Below are experts of layer 3 (counted from 0) of a mixture-of-experts language model. Rows are named router (the router's row for the expert), gate (a neuron's input weights, with its number), up (a neuron's input weights, with its number) and show model dimensions 0-191. Each number is 128 + 24 x the weight over its row's rms, rounded and kept within 0 to 255. Numbers have three digits each.
After each expert's rows: "comes after" lists some tokens at least twice as common just before its tokens as in all text. This comes from a sample of Wikipedia text that the model never trained on. Tokens count by the router's weight.

# expert 43
router:099099131129142131131199140075129179117084122092097127109152135149153163117108117102122125124130121115160143086130130160129128144121141127142124156143117155129139128124130130132152111149104152123141147129111138158125192132139126125130187183170174134143149123118152112195147108148144121092145117158154152098165098141169142100117121154071127127113110147110154175112155139141087189111113103102114156104116126135136077121084111096114124126138126138137132105113128138113134152094104103121166139108131105105086185120127142113141125114107096157149129120150099159169134145143122138117
gate0:125122148140135128116167074151101110145153169126105164162131128096142144175114127119100115179132117135203125109145117160119179134152157104127099146137143117127135140100112120108102134122156125130188086119191095149120149162142130107100111119116126129152164118116139093098128161090128117169157136079137129112134127122120154134142123107156149103128144114136134114171115117114141100174087141088124140134130159127106133102086128127099129173177150130103096158089104147142164136146129150097113150119153129162155119135172171124115161120113120101129133148168132109115141122136147118175
up0:149131134125135128135088134137122120124113113152123096127113129142152090136113138134129113143092136151093142100159118116154124166136131140112134147113128159156124164096122099138133145123149125111148154113097148170152130114070143122179118148150132130132080098143124155092112150129126086184110117134140135135137130153129142082110121111117112184122134116109059150137140169105163142142104144175122112080121165144145161133168120146103151162165135136111099113092148108137149093138137114096136176141149059144108096121112121145147127160144111089098081174091135126112089166093121117158
comes after: "0", "9", "8", "5", "3", "2"

# expert 51
router:077106144141134147157161140131108136122141133099080133105154117170160142115141150102101157129118142099120081067116089134133114123112103132138179111116134151102127104100121147139093154186101151081120135176143136104127135160099159170108179165138128149164149165132138148147105130144143086112159120121152128110156076125126150101122134131071109128142120141078136149106148117164101168142147114109122116110110081122125107121114117092140113123122148171102138133109133182124158118145116142103147151130126113138129108128148108154104122159130145103139155093165126150113155150101101117083
gate0:138137126148161120151109116110184134111120114099131157091094131120156148120128069127094108127121144147115112106116106130158147120169125129133147100137140145142089117138096151160094140124115104109161164147130113101096124099124121084111115082120113155147100159122152139121141100132127093126165108146123099130132140107107119141138128135122153127154140180136163150151176076089100135151152112125141126164118116148160103137136147135114107160147184178132135137129099124130112109103153182087139140106131143102123159130145120123098139086155159135093124085131129166180131170083056130139
up0:144100106142118111128113136141112071100091067116155128110115147132147179137100161137172109131137138125146138096102093108102132119089122125134132114107170169121119103110164136107130144156119138107142129105150144124144105124140069161121131129140113145129109117129157169148116139173116080152124111107159092113172152137137125135186129144129091158084145166098146131121122112113103169156148163089097101182122099130120172122097128123124126173158101138144135103162106112104140126184147150108167132104110155123110137151139136107137137128127144164161119149148107130090150160109108099094
comes after: " M", " m", " |", "M", "m", ";"

# expert 3
router:110129118158126147168151144106109164139103154098136104107103116151113127128121101121108134155158122139151107103123112102145101102136117150110127148148129152069121105130114156124108121161106152086143136119138118175115159147110166184127163145135170159128104150138177137164100120126122170135154128159127136115143099100149153124124126131095096142082122176097190131108153115148053145147128126132132147124104132125145096116115082133124150116148090149186102152125162103156165148105099137104173107147116127142106172126147130163114087114132096124122110134164111122126139160130099134083
gate0:146122124154154155132158118149116107152130149149102123136123126139142135138136116160120114137159130083141126105039112130171080166174141110119122089127081103134117137081112105125116135094129126091128124098131102148112136076104099168127139127083118138123089127139133122140132130125148126133166177152088131147134125123111155154117123148068118130119108109106115134091125119122110130127167153128130139146124160133161105181149067157101141122126139136160128142164163107144117109123108118197157084137126144095097174123143085108148090094139119122132159138150129128132151169152158134110
up0:131099097139111161118160167136156127110138127137138100173119119116117105143142134129093150124127143153151141135123128145135137101133118120138179153153142088136144120125154167110083109169138091161141115101118082105157119158132140138050129141074134150141089100143084116135118092159135123139134138102119108121111153179097134123102123147110132110081095170123143123096153143120107123100116088129152097136113123065142162102131113144115089096121155136101122088125134113131170120126144084145105103155116118168170117167123150153129124126137117136091132146157126096084135137120125187086
comes after: "9", "6", "3", "4", "7", "8"

# expert 1
router:119095184153095153130151124118097149126122162079098133085169140143163121164117115147104117141089147108130122108090100129146090154144124144143137154142088146081145164111074163154146139136121143147125135160152123163105164164114127156145169128124140140166147184138166120159102109157121121081146107118108148117144094116150124146130118160141093140083114181121132132144107165158138134142120110101149129136072101126128139114124112103117124101119097134155081123121105138103164143133137130137144164169130163135097149138125118133154122090104158121147161123163122161112145163101103102119
gate0:121128179136091133124144140111158147173105144132097147089166110156114094137114137109101135115133163156150102094113125118107122152109135152138154112143114129059191133133110182137155150104124156102135098105083129177120083113112108156091092112145138120099159147131148107124073123163134131153121098153099132102141094125091142121137101138095125118132162120125132086134122145148109157143098138137159111120088122154125157115147087105125085129155139117165141132124125141119143099121152144138163172107104129143114134100142120152150100138125160114089125117134139091089167131185121081135
up0:076080159147141146148127100080152130096105108123128132145157119114145104083111146146140127130109101116100149072138131087097119132134160142097152123107127144118113111121156181099092166097124073140130124126123113141137150126116106169133120119132112082163147165129152112148073138161113090106167121113111131138087142098138112130118133156167148117153143124177102142114110095121075137153086166117148066117080102134125114112144171133137132148127104111157144111109116105105108106120141148142123166113124119159152119170152126110143076102141129120130139121167138138136093126157135099138
comes after: "-", "2", " se", " Se", " •", " a"

# expert 9
router:119112130164178123131158132085149127115111117088126144130149146130115140131147107115111143125122140105168121089080093144124080134157083151136179161145124180108129093114131123156157105132140148115142137149155125125106157110106132129116149170178188140180092106145158110184087130114134126133149115159138157108122090128140143138138139134133072145086085128120112088148141168148112158145146110128153128093119132156129110091093106109110098108114133149119098129142137126108121143155119081126106109122167151142091164126140136140140127103117142105133171137147103181179138150109148123129
gate0:133160105089118156094152177109134143074135133144070129189126103142118099112131138126123132168138146123106073149144126150110111147123128138137112102142126147147124144103156114143131111144104153122102135127140117119127139132087092100150125132178100145150165116160121104104098098098123127127185145176157122122123140123125065111140145131116088167114095099124115112138140088155180113140119114149108080137108094094117090146093135078119131117136145112118107146139137138129150136154088141131118185135095156112153083108139141085152146117106135085153131142146134116135152085116102153120
up0:169103154166165100142146152137108136094119108114141105076156144155145100168114139131183136134139116094141116155127122126114150125112121154110153116154092130111132147105129130147090118152073131132086161132208130180150165114124174145113094109124099107157101152094166103120103141125132135122110142134124162117092145124120106168120097126160132129125144126090157080116086091116114142114097147104158131125102141156163091116109146108111165111130160161141134113136142139124128079112149121113151156107200106120144133190119124134103155147125143110134146138137157121149137126121129121115
comes after: " F", " f", "f", "F", " a", " first"

# expert 27
router:112137108110166133142181131151121177118104147126143082088118090177140133116136091133114116102106123145163120110159123105156114152135064146140187148122137140109102086112104156119149124160108153094164115135120086156112159134131110112107134152155132149111132145114156108134116107123131119088130106180141158119164101134121127162118143120105119145148085199082119130146163128156106159131124075139120141105122095128100097104103140088096175099121139148146108139112144128128127138099118139109165122139126123138082144094124106136124162117106091114117125113149137157174117135082146120117
gate0:155126142116149111104132142149147107160168099085093142131133128125129110116086125136147120168170068121130123086113138147120139127095090118086139080133091163136129088129140147112120092096138157153092149138142134084090138161097150116083132155147141113138145122096126091131120119191137114136124159161134118157123123136094158120133106153122127132112154131099154129123120168111129091150104143148096122120085117135126103171150132180107107121126153148133150092126129119112093145160145105124135142118102162130146111164078120128151183148108099103121091129147092106089163149104087141161
up0:169116156136118099127123147126185073132132120160155082130078143127126146111100111173145131158161124153122128097137086119117107163153147134135139110127166151103131129142142130139121124106133119133106113161083141197139120146106143109089135103122120147140099104110129146083104165121099116123142146153107117122112101040125141107122117118097129129148144136091138124085147124106139139138107143090131156092158164139096115160118145162182090084146120131132145133133082163151129098156143111110142132110149137111105137155127123157143143123108112159182109147126145166166117135092143158118
comes after: ",", " the", " of", " and", " in", " by"

# expert 29
router:094128138096116156132150109062134115137156145090140097127162130173137133159146108105116152134113142087164101118102089126139122135124098169136129162137094146118112118113083147173159131144132158133077141186150135168091140174127121162087168155138130150123120187111122099159111141153121136096163101140178111137144126101127109139129130182103145132129105155101175136116150150155102159111135118137102163101128106147126120118112093138104124126098134153151096136122100140148154098117096151085158105119163140136093147168156132103116129135126140116135168085139115130146122150133117118120
gate0:137125096156103131133144126101090129121160144150116119100119120147155141086101177147098108173150112149142115137126129168171124144120146157119143125128131093082135107146113130138154158148149133145139090129138133175141160110109117138098093102127124159143126132133145145155126138112147139122099166132122146137149148069099098149083196125142136128110114144103102148159118143121119159152059139144129137156156072145082127127132158105135107142144140137125092144124101155114141143131075104154131095135099113150142150107160147093171134158156135106062167165097150116160134131164109133140
up0:125150128128102157122165103129102139162140130125076156138121106087151158129129155114098095174166071131110118132109134137087126165113113100138136128147134135104113123111153139112152107091125148096161099141103126142132112151123117153167150133124113126128190130109053068121115118137160139094104094086094137112124138195083164137123112147090156106144138092136075110138143119121118139127092081086155142153116132123158159116112118110097131104131130134166140158147108099103127113150139133123122133130136127160103154131155124148156117089142124133138114161147140131135114116079085127098
comes after: "\n", " in", " of", " at", ")\n", " is"

# expert 44
router:117102119133136143133134108106123109132113127111108090107140116142142181151119112108114111141120138127140132108159087132131146113140109156098140153150123165108126119097096131096165154142139158108135128196176084135134149162112171173102126133187146106157128134145154102144118119135132133140134093143135146114143103126139126113149143149098104104084086137061125120141151136163137139109124115114094207106138109140108110148114097107140083098112092126123121098080169099140122126119124072092159073127127147134127161123159119130126127116162090106168150135142115146127116176095110141112
gate0:169112124123089117144106106147144135174079104133128109174128122114149106163148130147109154122111124130144092132096143104142117120134044094124127123144067150120127110131108143164131133093090118135116094106099124140119148133100115135132125144106117144084127157106137105116118097143141163100147166109146113122173115105157103165121130147134116112091137160160173153114146177155153163163100136157097143147123148146136120145113144148130097145111111120109129095138178150146120121148156116111172149117140115046114142124187130124125182115130172131119124148127111124116153116152166144112
up0:121098104132131123193139121121113111112111096091137129110118118115111174116149119156098093119152112103124146129138170124161111157145135125102075081132172114105097152085145149103097107157116161135060146132112143129176153086148147152111133090137101135119117120127119148112109131130132063085117111113102134156121132180136131181150116122125130111132086112140101108109136105119128174176126141180132123108130138096129142106140114148133152168083111119095122124090139130079107144112118143127128138114112116139149091094121162108122157131133169145114133158098159143117110120183125104126
comes after: "0", ")", "1", " ", "3", "4"

# expert 19
router:108125147122149171157172145121093160108083149117098115111136089160165145123158097113094139103107116117144117107130097110161121133138134139153142118150118124127105106134101138116130129122159143137142121161132103162088157128091140119118136155139147162156163160149145102166069122171155122123174084152145138104158093126111117133124117161096098114143130178091102112120162165146106115123113097142128117111098136135138132124111123099072174108090127138139147144133165139083151115144117122110131115143145116154097181106138104118157109127085079089100144122149125161108164165090114156122
gate0:164148122110149135158189147131091113139151104128146166132109137150125154127123106153097133170102121134078139081131097150127129124144141085173092140120074126158131107097098164088138129136110150146079134125140097164094124162128141092129120127143158156165129102113099091156149078119153133098118123114151110103079100155125147124116149132110101082124122096118109101133126083090137116141083117095142096153120139131121145103149098089121159138143149096137133163120118138103125153112120166161134117157135136103117168131161086110110131117149111094145103146118166173122126114115100129102
up0:152117117140131141131153172133120145106150149144106109090129156155157122099113100132122162160103101122135110117174125146133141123143086128122071113129123141090146116150111089107087111084141099141153110190137129142117165160110106122107119117168159129132145124105091112114126145104080141119138166147135126165136134164094163142117140190132102108127147096119101130148104142111139089145128124141129097148125079097067125132114114151164121125149152129107136126121100115126122094128071117129124166108128187147136079183143139131163128092118124093116102160086167125147139107120107134114
comes after: " the", " in", " of", " to", " The", " and"

# expert 5
router:103089123121161141135200101132128113109122132105119116131104118169167144129145116121123101128169146104145114083105104148118121083121120158124127160120116144101094112121105148127139148146137126146147174147108101153162134148138166125108128185186177120130131131133155124172127156125140116106150105140136140158168111114175115130086141123098083137102098165109129157140140135125111142133118139131133121072105131144143116100101108084136112148092120117154120103071154110121160117111138102099108107161140181130089167101147094148134138141086126118141178104186124131133124137130091145122
gate0:095124097101149100087162104094133077119084100106101169089153085132131120142131144105096175148081116183137112143123123126114132161136120151127121064136115137170167133107127151118112130146143133136159158115052111139099113127098161127131107173170151126181129126135103131118111140100140123106130135119119176189117111127115138141090146145145151133175133141122093161107080164157142138115095086138129116108111130135134091116145108129101129173152154144139171100126159109156121131129096126132114123152149122127110111163117119138113125112100132105149141089137156128156126141137131145139
up0:101123115145128158140105183103134144107135169108124123182119124123097121149116127138109150146119142153151147139173079097156168149138145123112142124086120096175115101162126100162113128123113126116119105125134124106131172111173112110106123130163126147160102147171126100132093138117078117159080097124153119081100114128141181127100085102170128140179117119133135135151142134121096106074111117093143129180127110120134094131143155104147130113090089117122138114144102155139091099123132078145153125104091127129110101152136106125142135104147133159129155127085166163143139103163146115133
comes after: " B", " b", " the", "B", "b", " T"

# expert 31
router:101101138090134156185176135135116170131099131094139147106147123154154141111132083108132094131140132135129118124125113114124145129127104143110146110124128133142138113181085149130171111183137132112135148150164119127112156162117130118104139182130143127149156204122154114150117084105169136135156119159152137131139092134165085128134154108113112136082087150085137153118135135180123132150141124104099139092136104139132084110123095125130144140099128156126106110104117119091178109103137109115149146170125119124085156102126129112137148124107094096148135072129083191127112120144114112129
gate0:118123127123106109129129104070146147109126138122120152119115094135159126124131106124107147094103130166135136140124131103076124121139102132127111099147142076105171113158148140150129181099082203088138107113129146103111124129089128118125123116121162143114133142147171130142065111118124069117127106162113136098134104131142101118112184153127149107130121109115144130102108187148144131133132151167131125098111113116129125166116101149064139119127131150086133110163143085129161160156170118079118150115138155150120101138122114131141124137105145106178140166183157101114136114140095127132
up0:154141116123123168136144133151130106123134108133113118106154153123093134065149165188169156123138105129086138143125120103105131160111119148139152104124138127146143102113078131124124111139163156140113118153156109120164152114100143126152143153108154156133106158157108119135151130123149164167146106132097135145091103118150153117125111169074123112123147120119125131151159121103127079092144111180155116149130155107120118117099139135159166133129157160137182124131113119146132122185098130148114145118110083167155170129111158182128124111175114142097109171160142104091096141095097102092
comes after: " D", " S", " Sh", " St", "|", " K"

# expert 22
router:089119088134116147160195102127142149120092132120073143164152111135124150130138087143119166136111117119143118095138103133132122126095129145130171159155161173107100107142074158096123111187155117079121121181121086141130159119128124169156150180146151126140124155132146098172130111116156157104147124110143156148138095133140109157126113133111106125122110166124117125104140148176081128121139135086079167098124127143115123107088133105125131141124137136126109103117134157162159100142151135108161158166122100135121105122122114113098147098103117142131161146157104125151140153109091148099
gate0:181121107117128174171122136092177092130084157140093079123124147101137131122102081103138108119137120149096158106133073132154148146114108144108143099119169175130126133107101134145170187144161164127134115105131126132133113136110100111172153098126149133141138132088120135128186114098105140184136168126165151166116128142115111105119099129120127119122143133118126149183140103106148138120167150130129132133085133161128113120104105087187141184117123129113116112143093149116130130112109115153131131145105114145130101138139101138130113109104152165122160150150140149173118106140083118154
up0:109152164144122084065120111138122118151154086150152135162090149127153115137099155090124148141143132092098166112141171128116090128141149125089116156101112151092091139117142153099103102159089138156116127104134108145108126139118099170102130144115144151116122095134142100128085129097146118132131105165101168115125094139193140116117121100123123143146126105096146103093157105092159134133146089119153106128129152143129166101172119087132128104131145159145165142100109096138148127111102150136146121118095134101165131187143122098116086108109135124111104106128121083097147138141174088136
comes after: " ", " (", "\"", "^{", " $", ")"

# expert 42
router:104098117166142129108151127105075129114104148099109091133163139131161114142140141115107127124119165090141108072094122121148141123089115142089147158148144156111160129128107157094141129196126171078138132157131091122110152123131164160106170134165172112160100152137126101168144092107145126098156109117176152150123126116113129116150143147092093159114103172127143128129124124133076121163109149101146136087110143130100145115077117110131140106107089137167127119120157132097147156110129096134134106144098149160108115132129134128129159120122120121123149123129093175125162169088094118145
gate0:136131107112147107123094173115100141135133166137159131116114145175103122121090164128177124114127093143122151132102124159127124107154136145082122140096124113113174161140098091112177153155112120117146142134140161114168096110104132163090102153135176132145139122126141115102083166146103128142137096135160095120101103157150161115131148158166098099176158144140128142126148132106162143155132107129109162170090136148120114123135117167105133148140160145091123111156142126159123145113105143144166074126109148127165147124127102106168120102108142124173140167152127197125103123125116157157
up0:121116142101075159115112160123137079108123133131163120155108158152155101117127137169141133113112127140164125155161110116084163102099099116124108143140142112135117115128099123108091106159136157131168173107146132156147103155118110113142124101125177137132157094154177145104124103088125154112196080149110160174098132127100127108152134119142085123102134122109083140141095094150135146134171164156160083100120168079190139142131165133108128122153137125119129111118164127079146162123092138150119117141126141139133132109131129131144146123173138133118128149137143107114118109124108080116
comes after: " N", " R", " L", " (", " \"", "N"

# expert 7
router:100123131144124155150149150131056106105150170080124080099145139168137135160108082133124155121104159108135133101070091141151153144106086161130128128135120190110170119124102117153141104162143115141116163137154098157113135141096130139117152141177124132160100134129148119159123100167150130113172108174151132116171086123140130110091143126113104114117106161106152133090185116157101159096112089135139188107146121138130113132122130133127152130116124159124118105107135137129114087092142125139179112138131154144113114129142081153111110126135099128132100127161148108132134156118099113119
gate0:135121130097159140149115140130134100160162148086141136099113153161111113083118088146131088101174137167141143132128163148170138152124140123141090101129138100133106142129084119111170120118115091149089104114175183127142138149097087093161091163107117123086114173134160117111128117109128144121157109134176114121132131124113097173090130161106134131100119161123113150185148138124125099138119128125131135133160121133124093102123110139146167084098103162114164157154141094126124164132082126143197133195131135145125112140140108115099109148097113134137088133121135132137117125132136130122
up0:147137193144160128156139138130121104118105125120136165149083177120137136114144138110126126133152119155115136095149133134180159135154128132130109074137132162105200170154115084094131138150125125138143138152147126118166182117121142133143140123135106145100173151112104147154109132115136126170132158119172152202105135121142126134101162182138144135117185148152135137148136161138111132137110127146168118137170136173104097143121134082133131117142161116132147150100150065116129131100118152128130113109150092114175151128106115158141109136106096123100128149124127097144106149083126127125
comes after: " as", " is", " with", " to", " and", ","

# expert 48
router:127097144154123110136131123129083174112104173122090135142170110155138124125098122118108141130093144098118117094118110141164129134160108158119139116147123164116086145109110137098170111136154130106131149186144123118140184111103153150139120158162178128128114135150132087138099104176118112093167105165150105109129110135157160105113120109086120139152109154077136129166151106144100122126096110113163141124108101129087109118100110114124134131103081163152116110127157136156132142096145107103125147180118118167094163128152148067123136099126120152133158134177077138129126146128129102136
gate0:113138125123136141113175157135150132130094174107151126157142128135136148157058135102143159113112141129117071138128100176137110124135156128097135120081115112101135134091132116074148112110114130120125126113137115090098135133110151124173146146115157132130146154111129114105127126127085083126134122176121141122128119144101150086108116124106096084127137119098114117139135087139132102148121113150117147116115158167137096148152156148173101136125117189122134096114103194164141125148161117157107148130108131184173103099131149106151115114132145155131135152186112129131124143091166070153
up0:141119078172101047146146129140104157117172095128089154127121116099121134144104158153117117101097117127129102123136153111124132100145137120166125138075139147127136106108116111136090169112105088128107108112094131130114116139136135159152110127116140117139132145089114140144112143186116059129134127122101071136134101118125139133147143157137135087151115122108142134127169133142136156122121188131135122125162108134131106152084170114149111113114141162136151106113130148170131141090075126082122132125174151103114142099106110141141143107120136137134138114114095051129163140084112118090
comes after: "1", "2", "3", "/", "–", "p"

# expert 35
router:069131125122163132123138137141082180112109124085114106129107095118144158105111111137090114130148133095178114082151087165131107106103129173117149118093138137108117121165095147131147126125142142156123137195144164125097158188137157145093177158130154140122095154137151137173113128134156131099125105152120147133165140122135122142138143122134081103114096158098114137125178124155094154139135149108105152111128130125116097102075083093099137139106104151121106128120100143093162115155127119098155137116154123123113125134098130140125109162157097105115142128165162142160136167111123117113
gate0:139157135123120135137106144090102150097137132112117090125153169108130134065142139192124105112149146150127114094116109146133136122105129127139160143159113136048174121146113131170121108182145106138109103146148110129139111132137108131135128116180103119093125148092140117138122158100097138088130112178190117146094140085129153129133136120100138107099151123128144126111125139094122137123079125137074097096084160102162150126131110123126153125127146120131126153140107139102146084177101115117127095127179111161151130156159110114136164118105132081165161126143113110110111116091135134119
up0:103123135124119121107127122139135148110107107089124129114130116113134127117136093156108089113127135130122094129121135124119100160120145127130129104110111097130169161151115094130171138168104138156153125209124124124161143122117135049123159131148101165142133096157101077107114133123169116058099168101097124110109157130149180122152166121163172099094125141120145142132128132148153135122124115150133146137067148080105112139113144114096152111120104124145161127086132083137081117104122110129157106153145123113089133134139116116076113146120141144085134153133135109112128128099163178111
comes after: " W", " the", "\n", " w", "w", " F"

# expert 14
router:105107123127145146105167125109112147119144170093106139115127124146176147161122096162127135150154160095123154072167157158138118125111110180094165126152115165121138112112085143151155129146144122102143150181161103123138144133084120144110103196138127140164113136109174116186120149176143104107127128159176133106108125134160135131094158143097127152121103171116110161164140149148119147115139089130127129123113128142125108114088078142120162120134064144120136118138147157117165147115118132135144165143156126180115160155136133137148124155109125150130143101155134137132105154102116123116
gate0:116143110140123158141148152163143125128132130129129140142064103146159121153119085141106108101118150106133139139130159142145148119132156109107150152118129104170099073109128093102151110127163128108121134124136144160117153147085166168141129120106129128152124113101147084166150092142136155090136123162180151147073131158141090128126106104159108099186103145153108111152150154106143161139137122160106170142148147141108158171103101159124127166144130123114138106101130120125149116140138192134168088151089155121159150147170082134081112141165135143139139115143115118127116108109133155160
up0:140122129127134122158107083088094124105193165140130106139153144129116108114155127164111140150119104164091147085133095125156129146099151122134154149133139172143093131097111086146124154123110124093139092107171141134148103106130147096116125104125153121130155154111122155142122126136103160117116112169121130096135136149111079135137122120143104171115104116105114080099097137134148144133163136146109091175117156080125133121129082161095158117129177108143159147169114117163122057126115122104142123156142104134108100140111149151129135081161159121169143165124114153117065119127130116116
comes after: "0", "1", "2", "9", "8", "7"

# expert 38
router:111093124111113140138145112104094130128129129139135086119147110160181148147133116095156132115117136108145104106124098148146080142127125137087117133097120164115145117121098177148121123191141165079136117163142095165125170142116125159090117147149141121135129091120163118190095126124161127112142111117178142109152121120128118147151131155080107128114086158083135126136118162196132171139124117113155140099136104133166147101115107118094120117118149159140135122098157121119119128103121119125181145107109125163103134102112112145137145144083157126149159115140078163113131133128153074088
gate0:106124146160111085108112151146167139125177146132131166102143174106112149128122166108123129095112123172104136103132116110142163127139150178128115144127126175110092177158124134171090136114111123142156118144143145085117112109144115112125147134137088073153110128164137111155100091164183119112101111135158152137137110125142157125113133148128122157097111121143088188090118129156163137134154104131089124146144111127111124155152103149102118153161103157098173178131184137152140125110112139167142131110156106166106102108150144152152117153127171129153135113158091125144142118115136131112
up0:096095163110135074157111171147109114143164132103128095133097118130119094132122130099109115091119177113088095112112105082145106130165147143159125143145146120089069142114156153156114184128140147152153132166131181133122111135146129107123115130110123083155148104117098137130142142141135153133148130120137143118138134140147163084146135147135097141150118131162074132160135160148101152123117082135144113101133172124147145119165114161135122124139135148099107144131125094098123144151093124132162096129087140126148142126132082158131127119085135118116116167134148171064123107094076121161
comes after: "1", "2", " (", " \"", ".\n\n", "\n\n"

# expert 33
router:113137111130127126129165120129092118136119151089079112129121096141133161141158129117088148135157126146157117067141092126133145110133113176086118163098100152121122121155111113124151150154159163147132142170148086157136142108124133130089182154130153115165089181154142130166094119115176119138176137160142113122139121138128131119081118149100109126137107166099120113152145149191115127127128139119099135105154109140110108107111078084128153134087118134147127119055162170110145125136150087097117154160144155149106106121140088139140138133119140100119130107166120125121162130140117138148
gate0:100143189140172135154125103090150113096075094127138145107098136121124149123148095073131122144081117132112159091166125130094129151144118144111086135149104113112139139178131097121160127092146123104113113102098094145098101129150102097153117144097177143126110118156139139162108144139171151124166101117145122144144130141129114080110144141150133129144099143139138129154126123126148158118174097136124111104160161135147130147104104085136148119097165087150100102125125119108149160125107081115168108139106097108131143159094132131107156126139096114136141129121126098146151144108075193154
up0:121137133129094140167104108180129132115127142157133110122099130092094134123151107107138079152150104116078125119112149118119125075080104131101107150130127150146202169085133117107125137129104104179155134100134109137115117114112120153110150090159163158195133091131142108121126114134119160082158133113137115118131128131134096170172094127137132098116121121131130109125114140144169150128146173128096158099161108140136093096119162118104165125139141156136104163151153119136141144109131152124128137120127124097104135168120137147090150116131124118163081102093186153126153117100081129106
comes after: " |", " |\n", "\n", ")\n", ";", ".\n"

# expert 23
router:082114152135135167153162158126096132143098170110087113140160092173159122153108134130136121133121106087158145063114103162109091102122096133150136124134117156086113110168111166128126098169154110105148133150165123118108149168138097149139154153121175111163116143111098137177125095122120143116141113111148137153154118147134123121123159142087101134140095182111143135129143151145114156079107116107125160110124116132125103098125153121099120134112117141108118090087115099138150127117130114107132155150114146147092149129126164140118142108113128162151194115165089156156129154087096109119
gate0:112121146129136115123159140118157103129155132127111102167112154142140143137159150107136123122114090134127130109181128182151132129148124130113170145095113085158173134135112157155155108094104125127153127124191152096105149101110134106121109103123138167128096127093172159160152135119150140115136098128112160133110166157151087102133160149154120115126113151145115078175141074122142130102095076150114158131139086169122128125122123130077123105121120113093134147102099139124144137126180116109114151162141170147112142103155143136130103084081124125128149160150141128098144134120120143198
up0:148131123162128090141076166093118155120076105058149109155149091159187117105139191103126137167114081125127135137123102115162128145150136140127130154128147147124093137123161124149125116105162086170144124142138146149101155151120102158132147117081135093154145106090131160144145142101164148121116118120108124121138142136144082123117135123113135137133143152132160119111118115128136110137110102080135130158149136148141075151126133129114120146173154166101082101139107100131145133120150141142102114089111147128084122127081114155108083102126169122095098156150110119124169138118146106161
comes after: " ", "1", " (", "–", " /", " ±"

# expert 17
router:082134158127159138153151093133088158131090118088073138114143114172130159114108126125141146116138141119126117088164115157128118159120126108096169101162139134100133155159129159145175117159125143105157154160141116144130154172117145145062145175157177154137122135123143080142102086135125132116135093149144146134147110142114159120120133155080132136125107146069143168138149133178081157141104114151158146117133117136136145139137099143105126137100099138147106088099118159151128132127110152111128119158158140132096175124113114108141137110094134140129151142163079166139128156125097131105
gate0:144162147117149145114140080154140126127100089145139139169156147066155137124111155155091126125135111070134138164106117096092119150128147127127097112154088096096139120112143120147137169121152185104148119110110070103141099124185128145103084128143171119137112161147132149162148115126129122133144091142166129120083142128136088077101105116146144118125145174144127154130148139124151147132097111120116171118169115146154125115131142126092151125169120101126125124131130142143156112159125119110098159105084100182149116120148160119144154158134058127125137152152113130106117139097115144114
up0:126154122156137149134167150136139145089155134136173114107127114134190097099095134111061135146143081143130136111096114119110157127105086114143131114121112104143107141113180126153157108104128117149152139130159090155101142149111146130187109115179115132139107131169136135128127119138140140080137169150098099139160150161097111166131140162150124096143112112160123107141180145121120134119167138105122133113109136104175143127135121123128112104110134129075111165130170118118108114118118091136127077118130127147123081111106170128118100150101112126099147175173114080140133148145103104095
comes after: " ", "1", "2", "|", " September", "\n"

# expert 20
router:101133105118140142136132110157100176153099116108101115104099103166179125105116107085108109122115132075154110111144112101133122138140120161146153150113108167118107099113077145130114106150144137109141142161178089138118143134096166168115131186134139152180133130111148098159113120128162146107167137137137131144140086074127102143143107172107115147114092123076161108112121152139094173158089101119119106129133122128119097099103089104106148148119098155146118102110126126096126143113159119109128151139132123134122187094126149119112151126094133104117185109128134163138117167113101113121
gate0:115112159169149130143110147131098137135132174083108106112176122137123108121121093149122171130123165122137126178179097109098124163146068138125156152102114148118167163086136119095125140151142142101120146153147110127120142138128119128138141144110100146111129096119135130126124146159099136092132171112132146122109086084128104101144109155100128128102122125128187110139128142103159153166110110115167113112094179100152102095145129132135120172136133128152151127142136089094129161105143165160124107133094180111167088111113135134116133121087148126135164120102165130190141114102090109114
up0:094074155148124101149088121109124138149136098162162133111132168147166108171157138112130124114127147117125113104131105145091117109129124131145111118144079140129150138133122196089133093108087124143132136130126119129115118115160120130110145140078114137111131123131141182117110135177166144159108144127183079114128120137103144074093084124111117092141170131117111115095141105112186172093144113150131133128076130141106129093106103173154142147112135151123134115144123165097170135154122088124123119172128152138133148079130096111140120166100126128106128088139118135160091114156136131137
comes after: " H", " M", " A", " K", "M", " h"

# expert 28
router:144087100106123128162138114154081140133116157055098120104151107186130136100164113126143157119158154115161134090128103152139107158082149156119160153092138157086149136159125154117147150151127120120113160177134139164102169136143121150091164175147183173146101150156119095143099086132136116104116089153151150139161117131121112150123105136106114155120098141128113134138130159157129153148126112132131121092140126146092083140115119102117147115101127144143111100125117101080130103119139156099140144129118155136100161097137068111127123107100129095129153085138117130154130159117124136124
gate0:126160097130115180097103129128136114171101156136100121174106132137176125175144117141101115140123168093171154154103126109129087148085097121133113115127074158161105095168126138132182163129147143142099153112103157120122119114105172188180191148102108126132123131109095121121153165116166148088150140114151125120151118161175116124118145105136103103164164122097131147123104151127111143126108149107140120169131129109140120143188137137112128115131115120116084148155124149170147128113117143113127146103100182148140134106158100148104099133107143140108117129143111106102131138132131124125
up0:152148171125120136125076128163111077125139151106157117123121118069144105136118143123142110117109141163109136104111096108122100092124128157068092134125137127104155169150110143164161129118192133107149117166134117139112136149151138137137119063099108135097128144143146171156149119158135154156142127132155139173151151127170143141118133106168120152101109055146179145123108130157151119115096102129119112123139142108101089132115099113117106155124151102133146116150139129115159128129106155141152140085130123165081127177103155172116142117140101118149118161144135101127134179103123125117
comes after: " |", "|", ",", ":", " in", ";"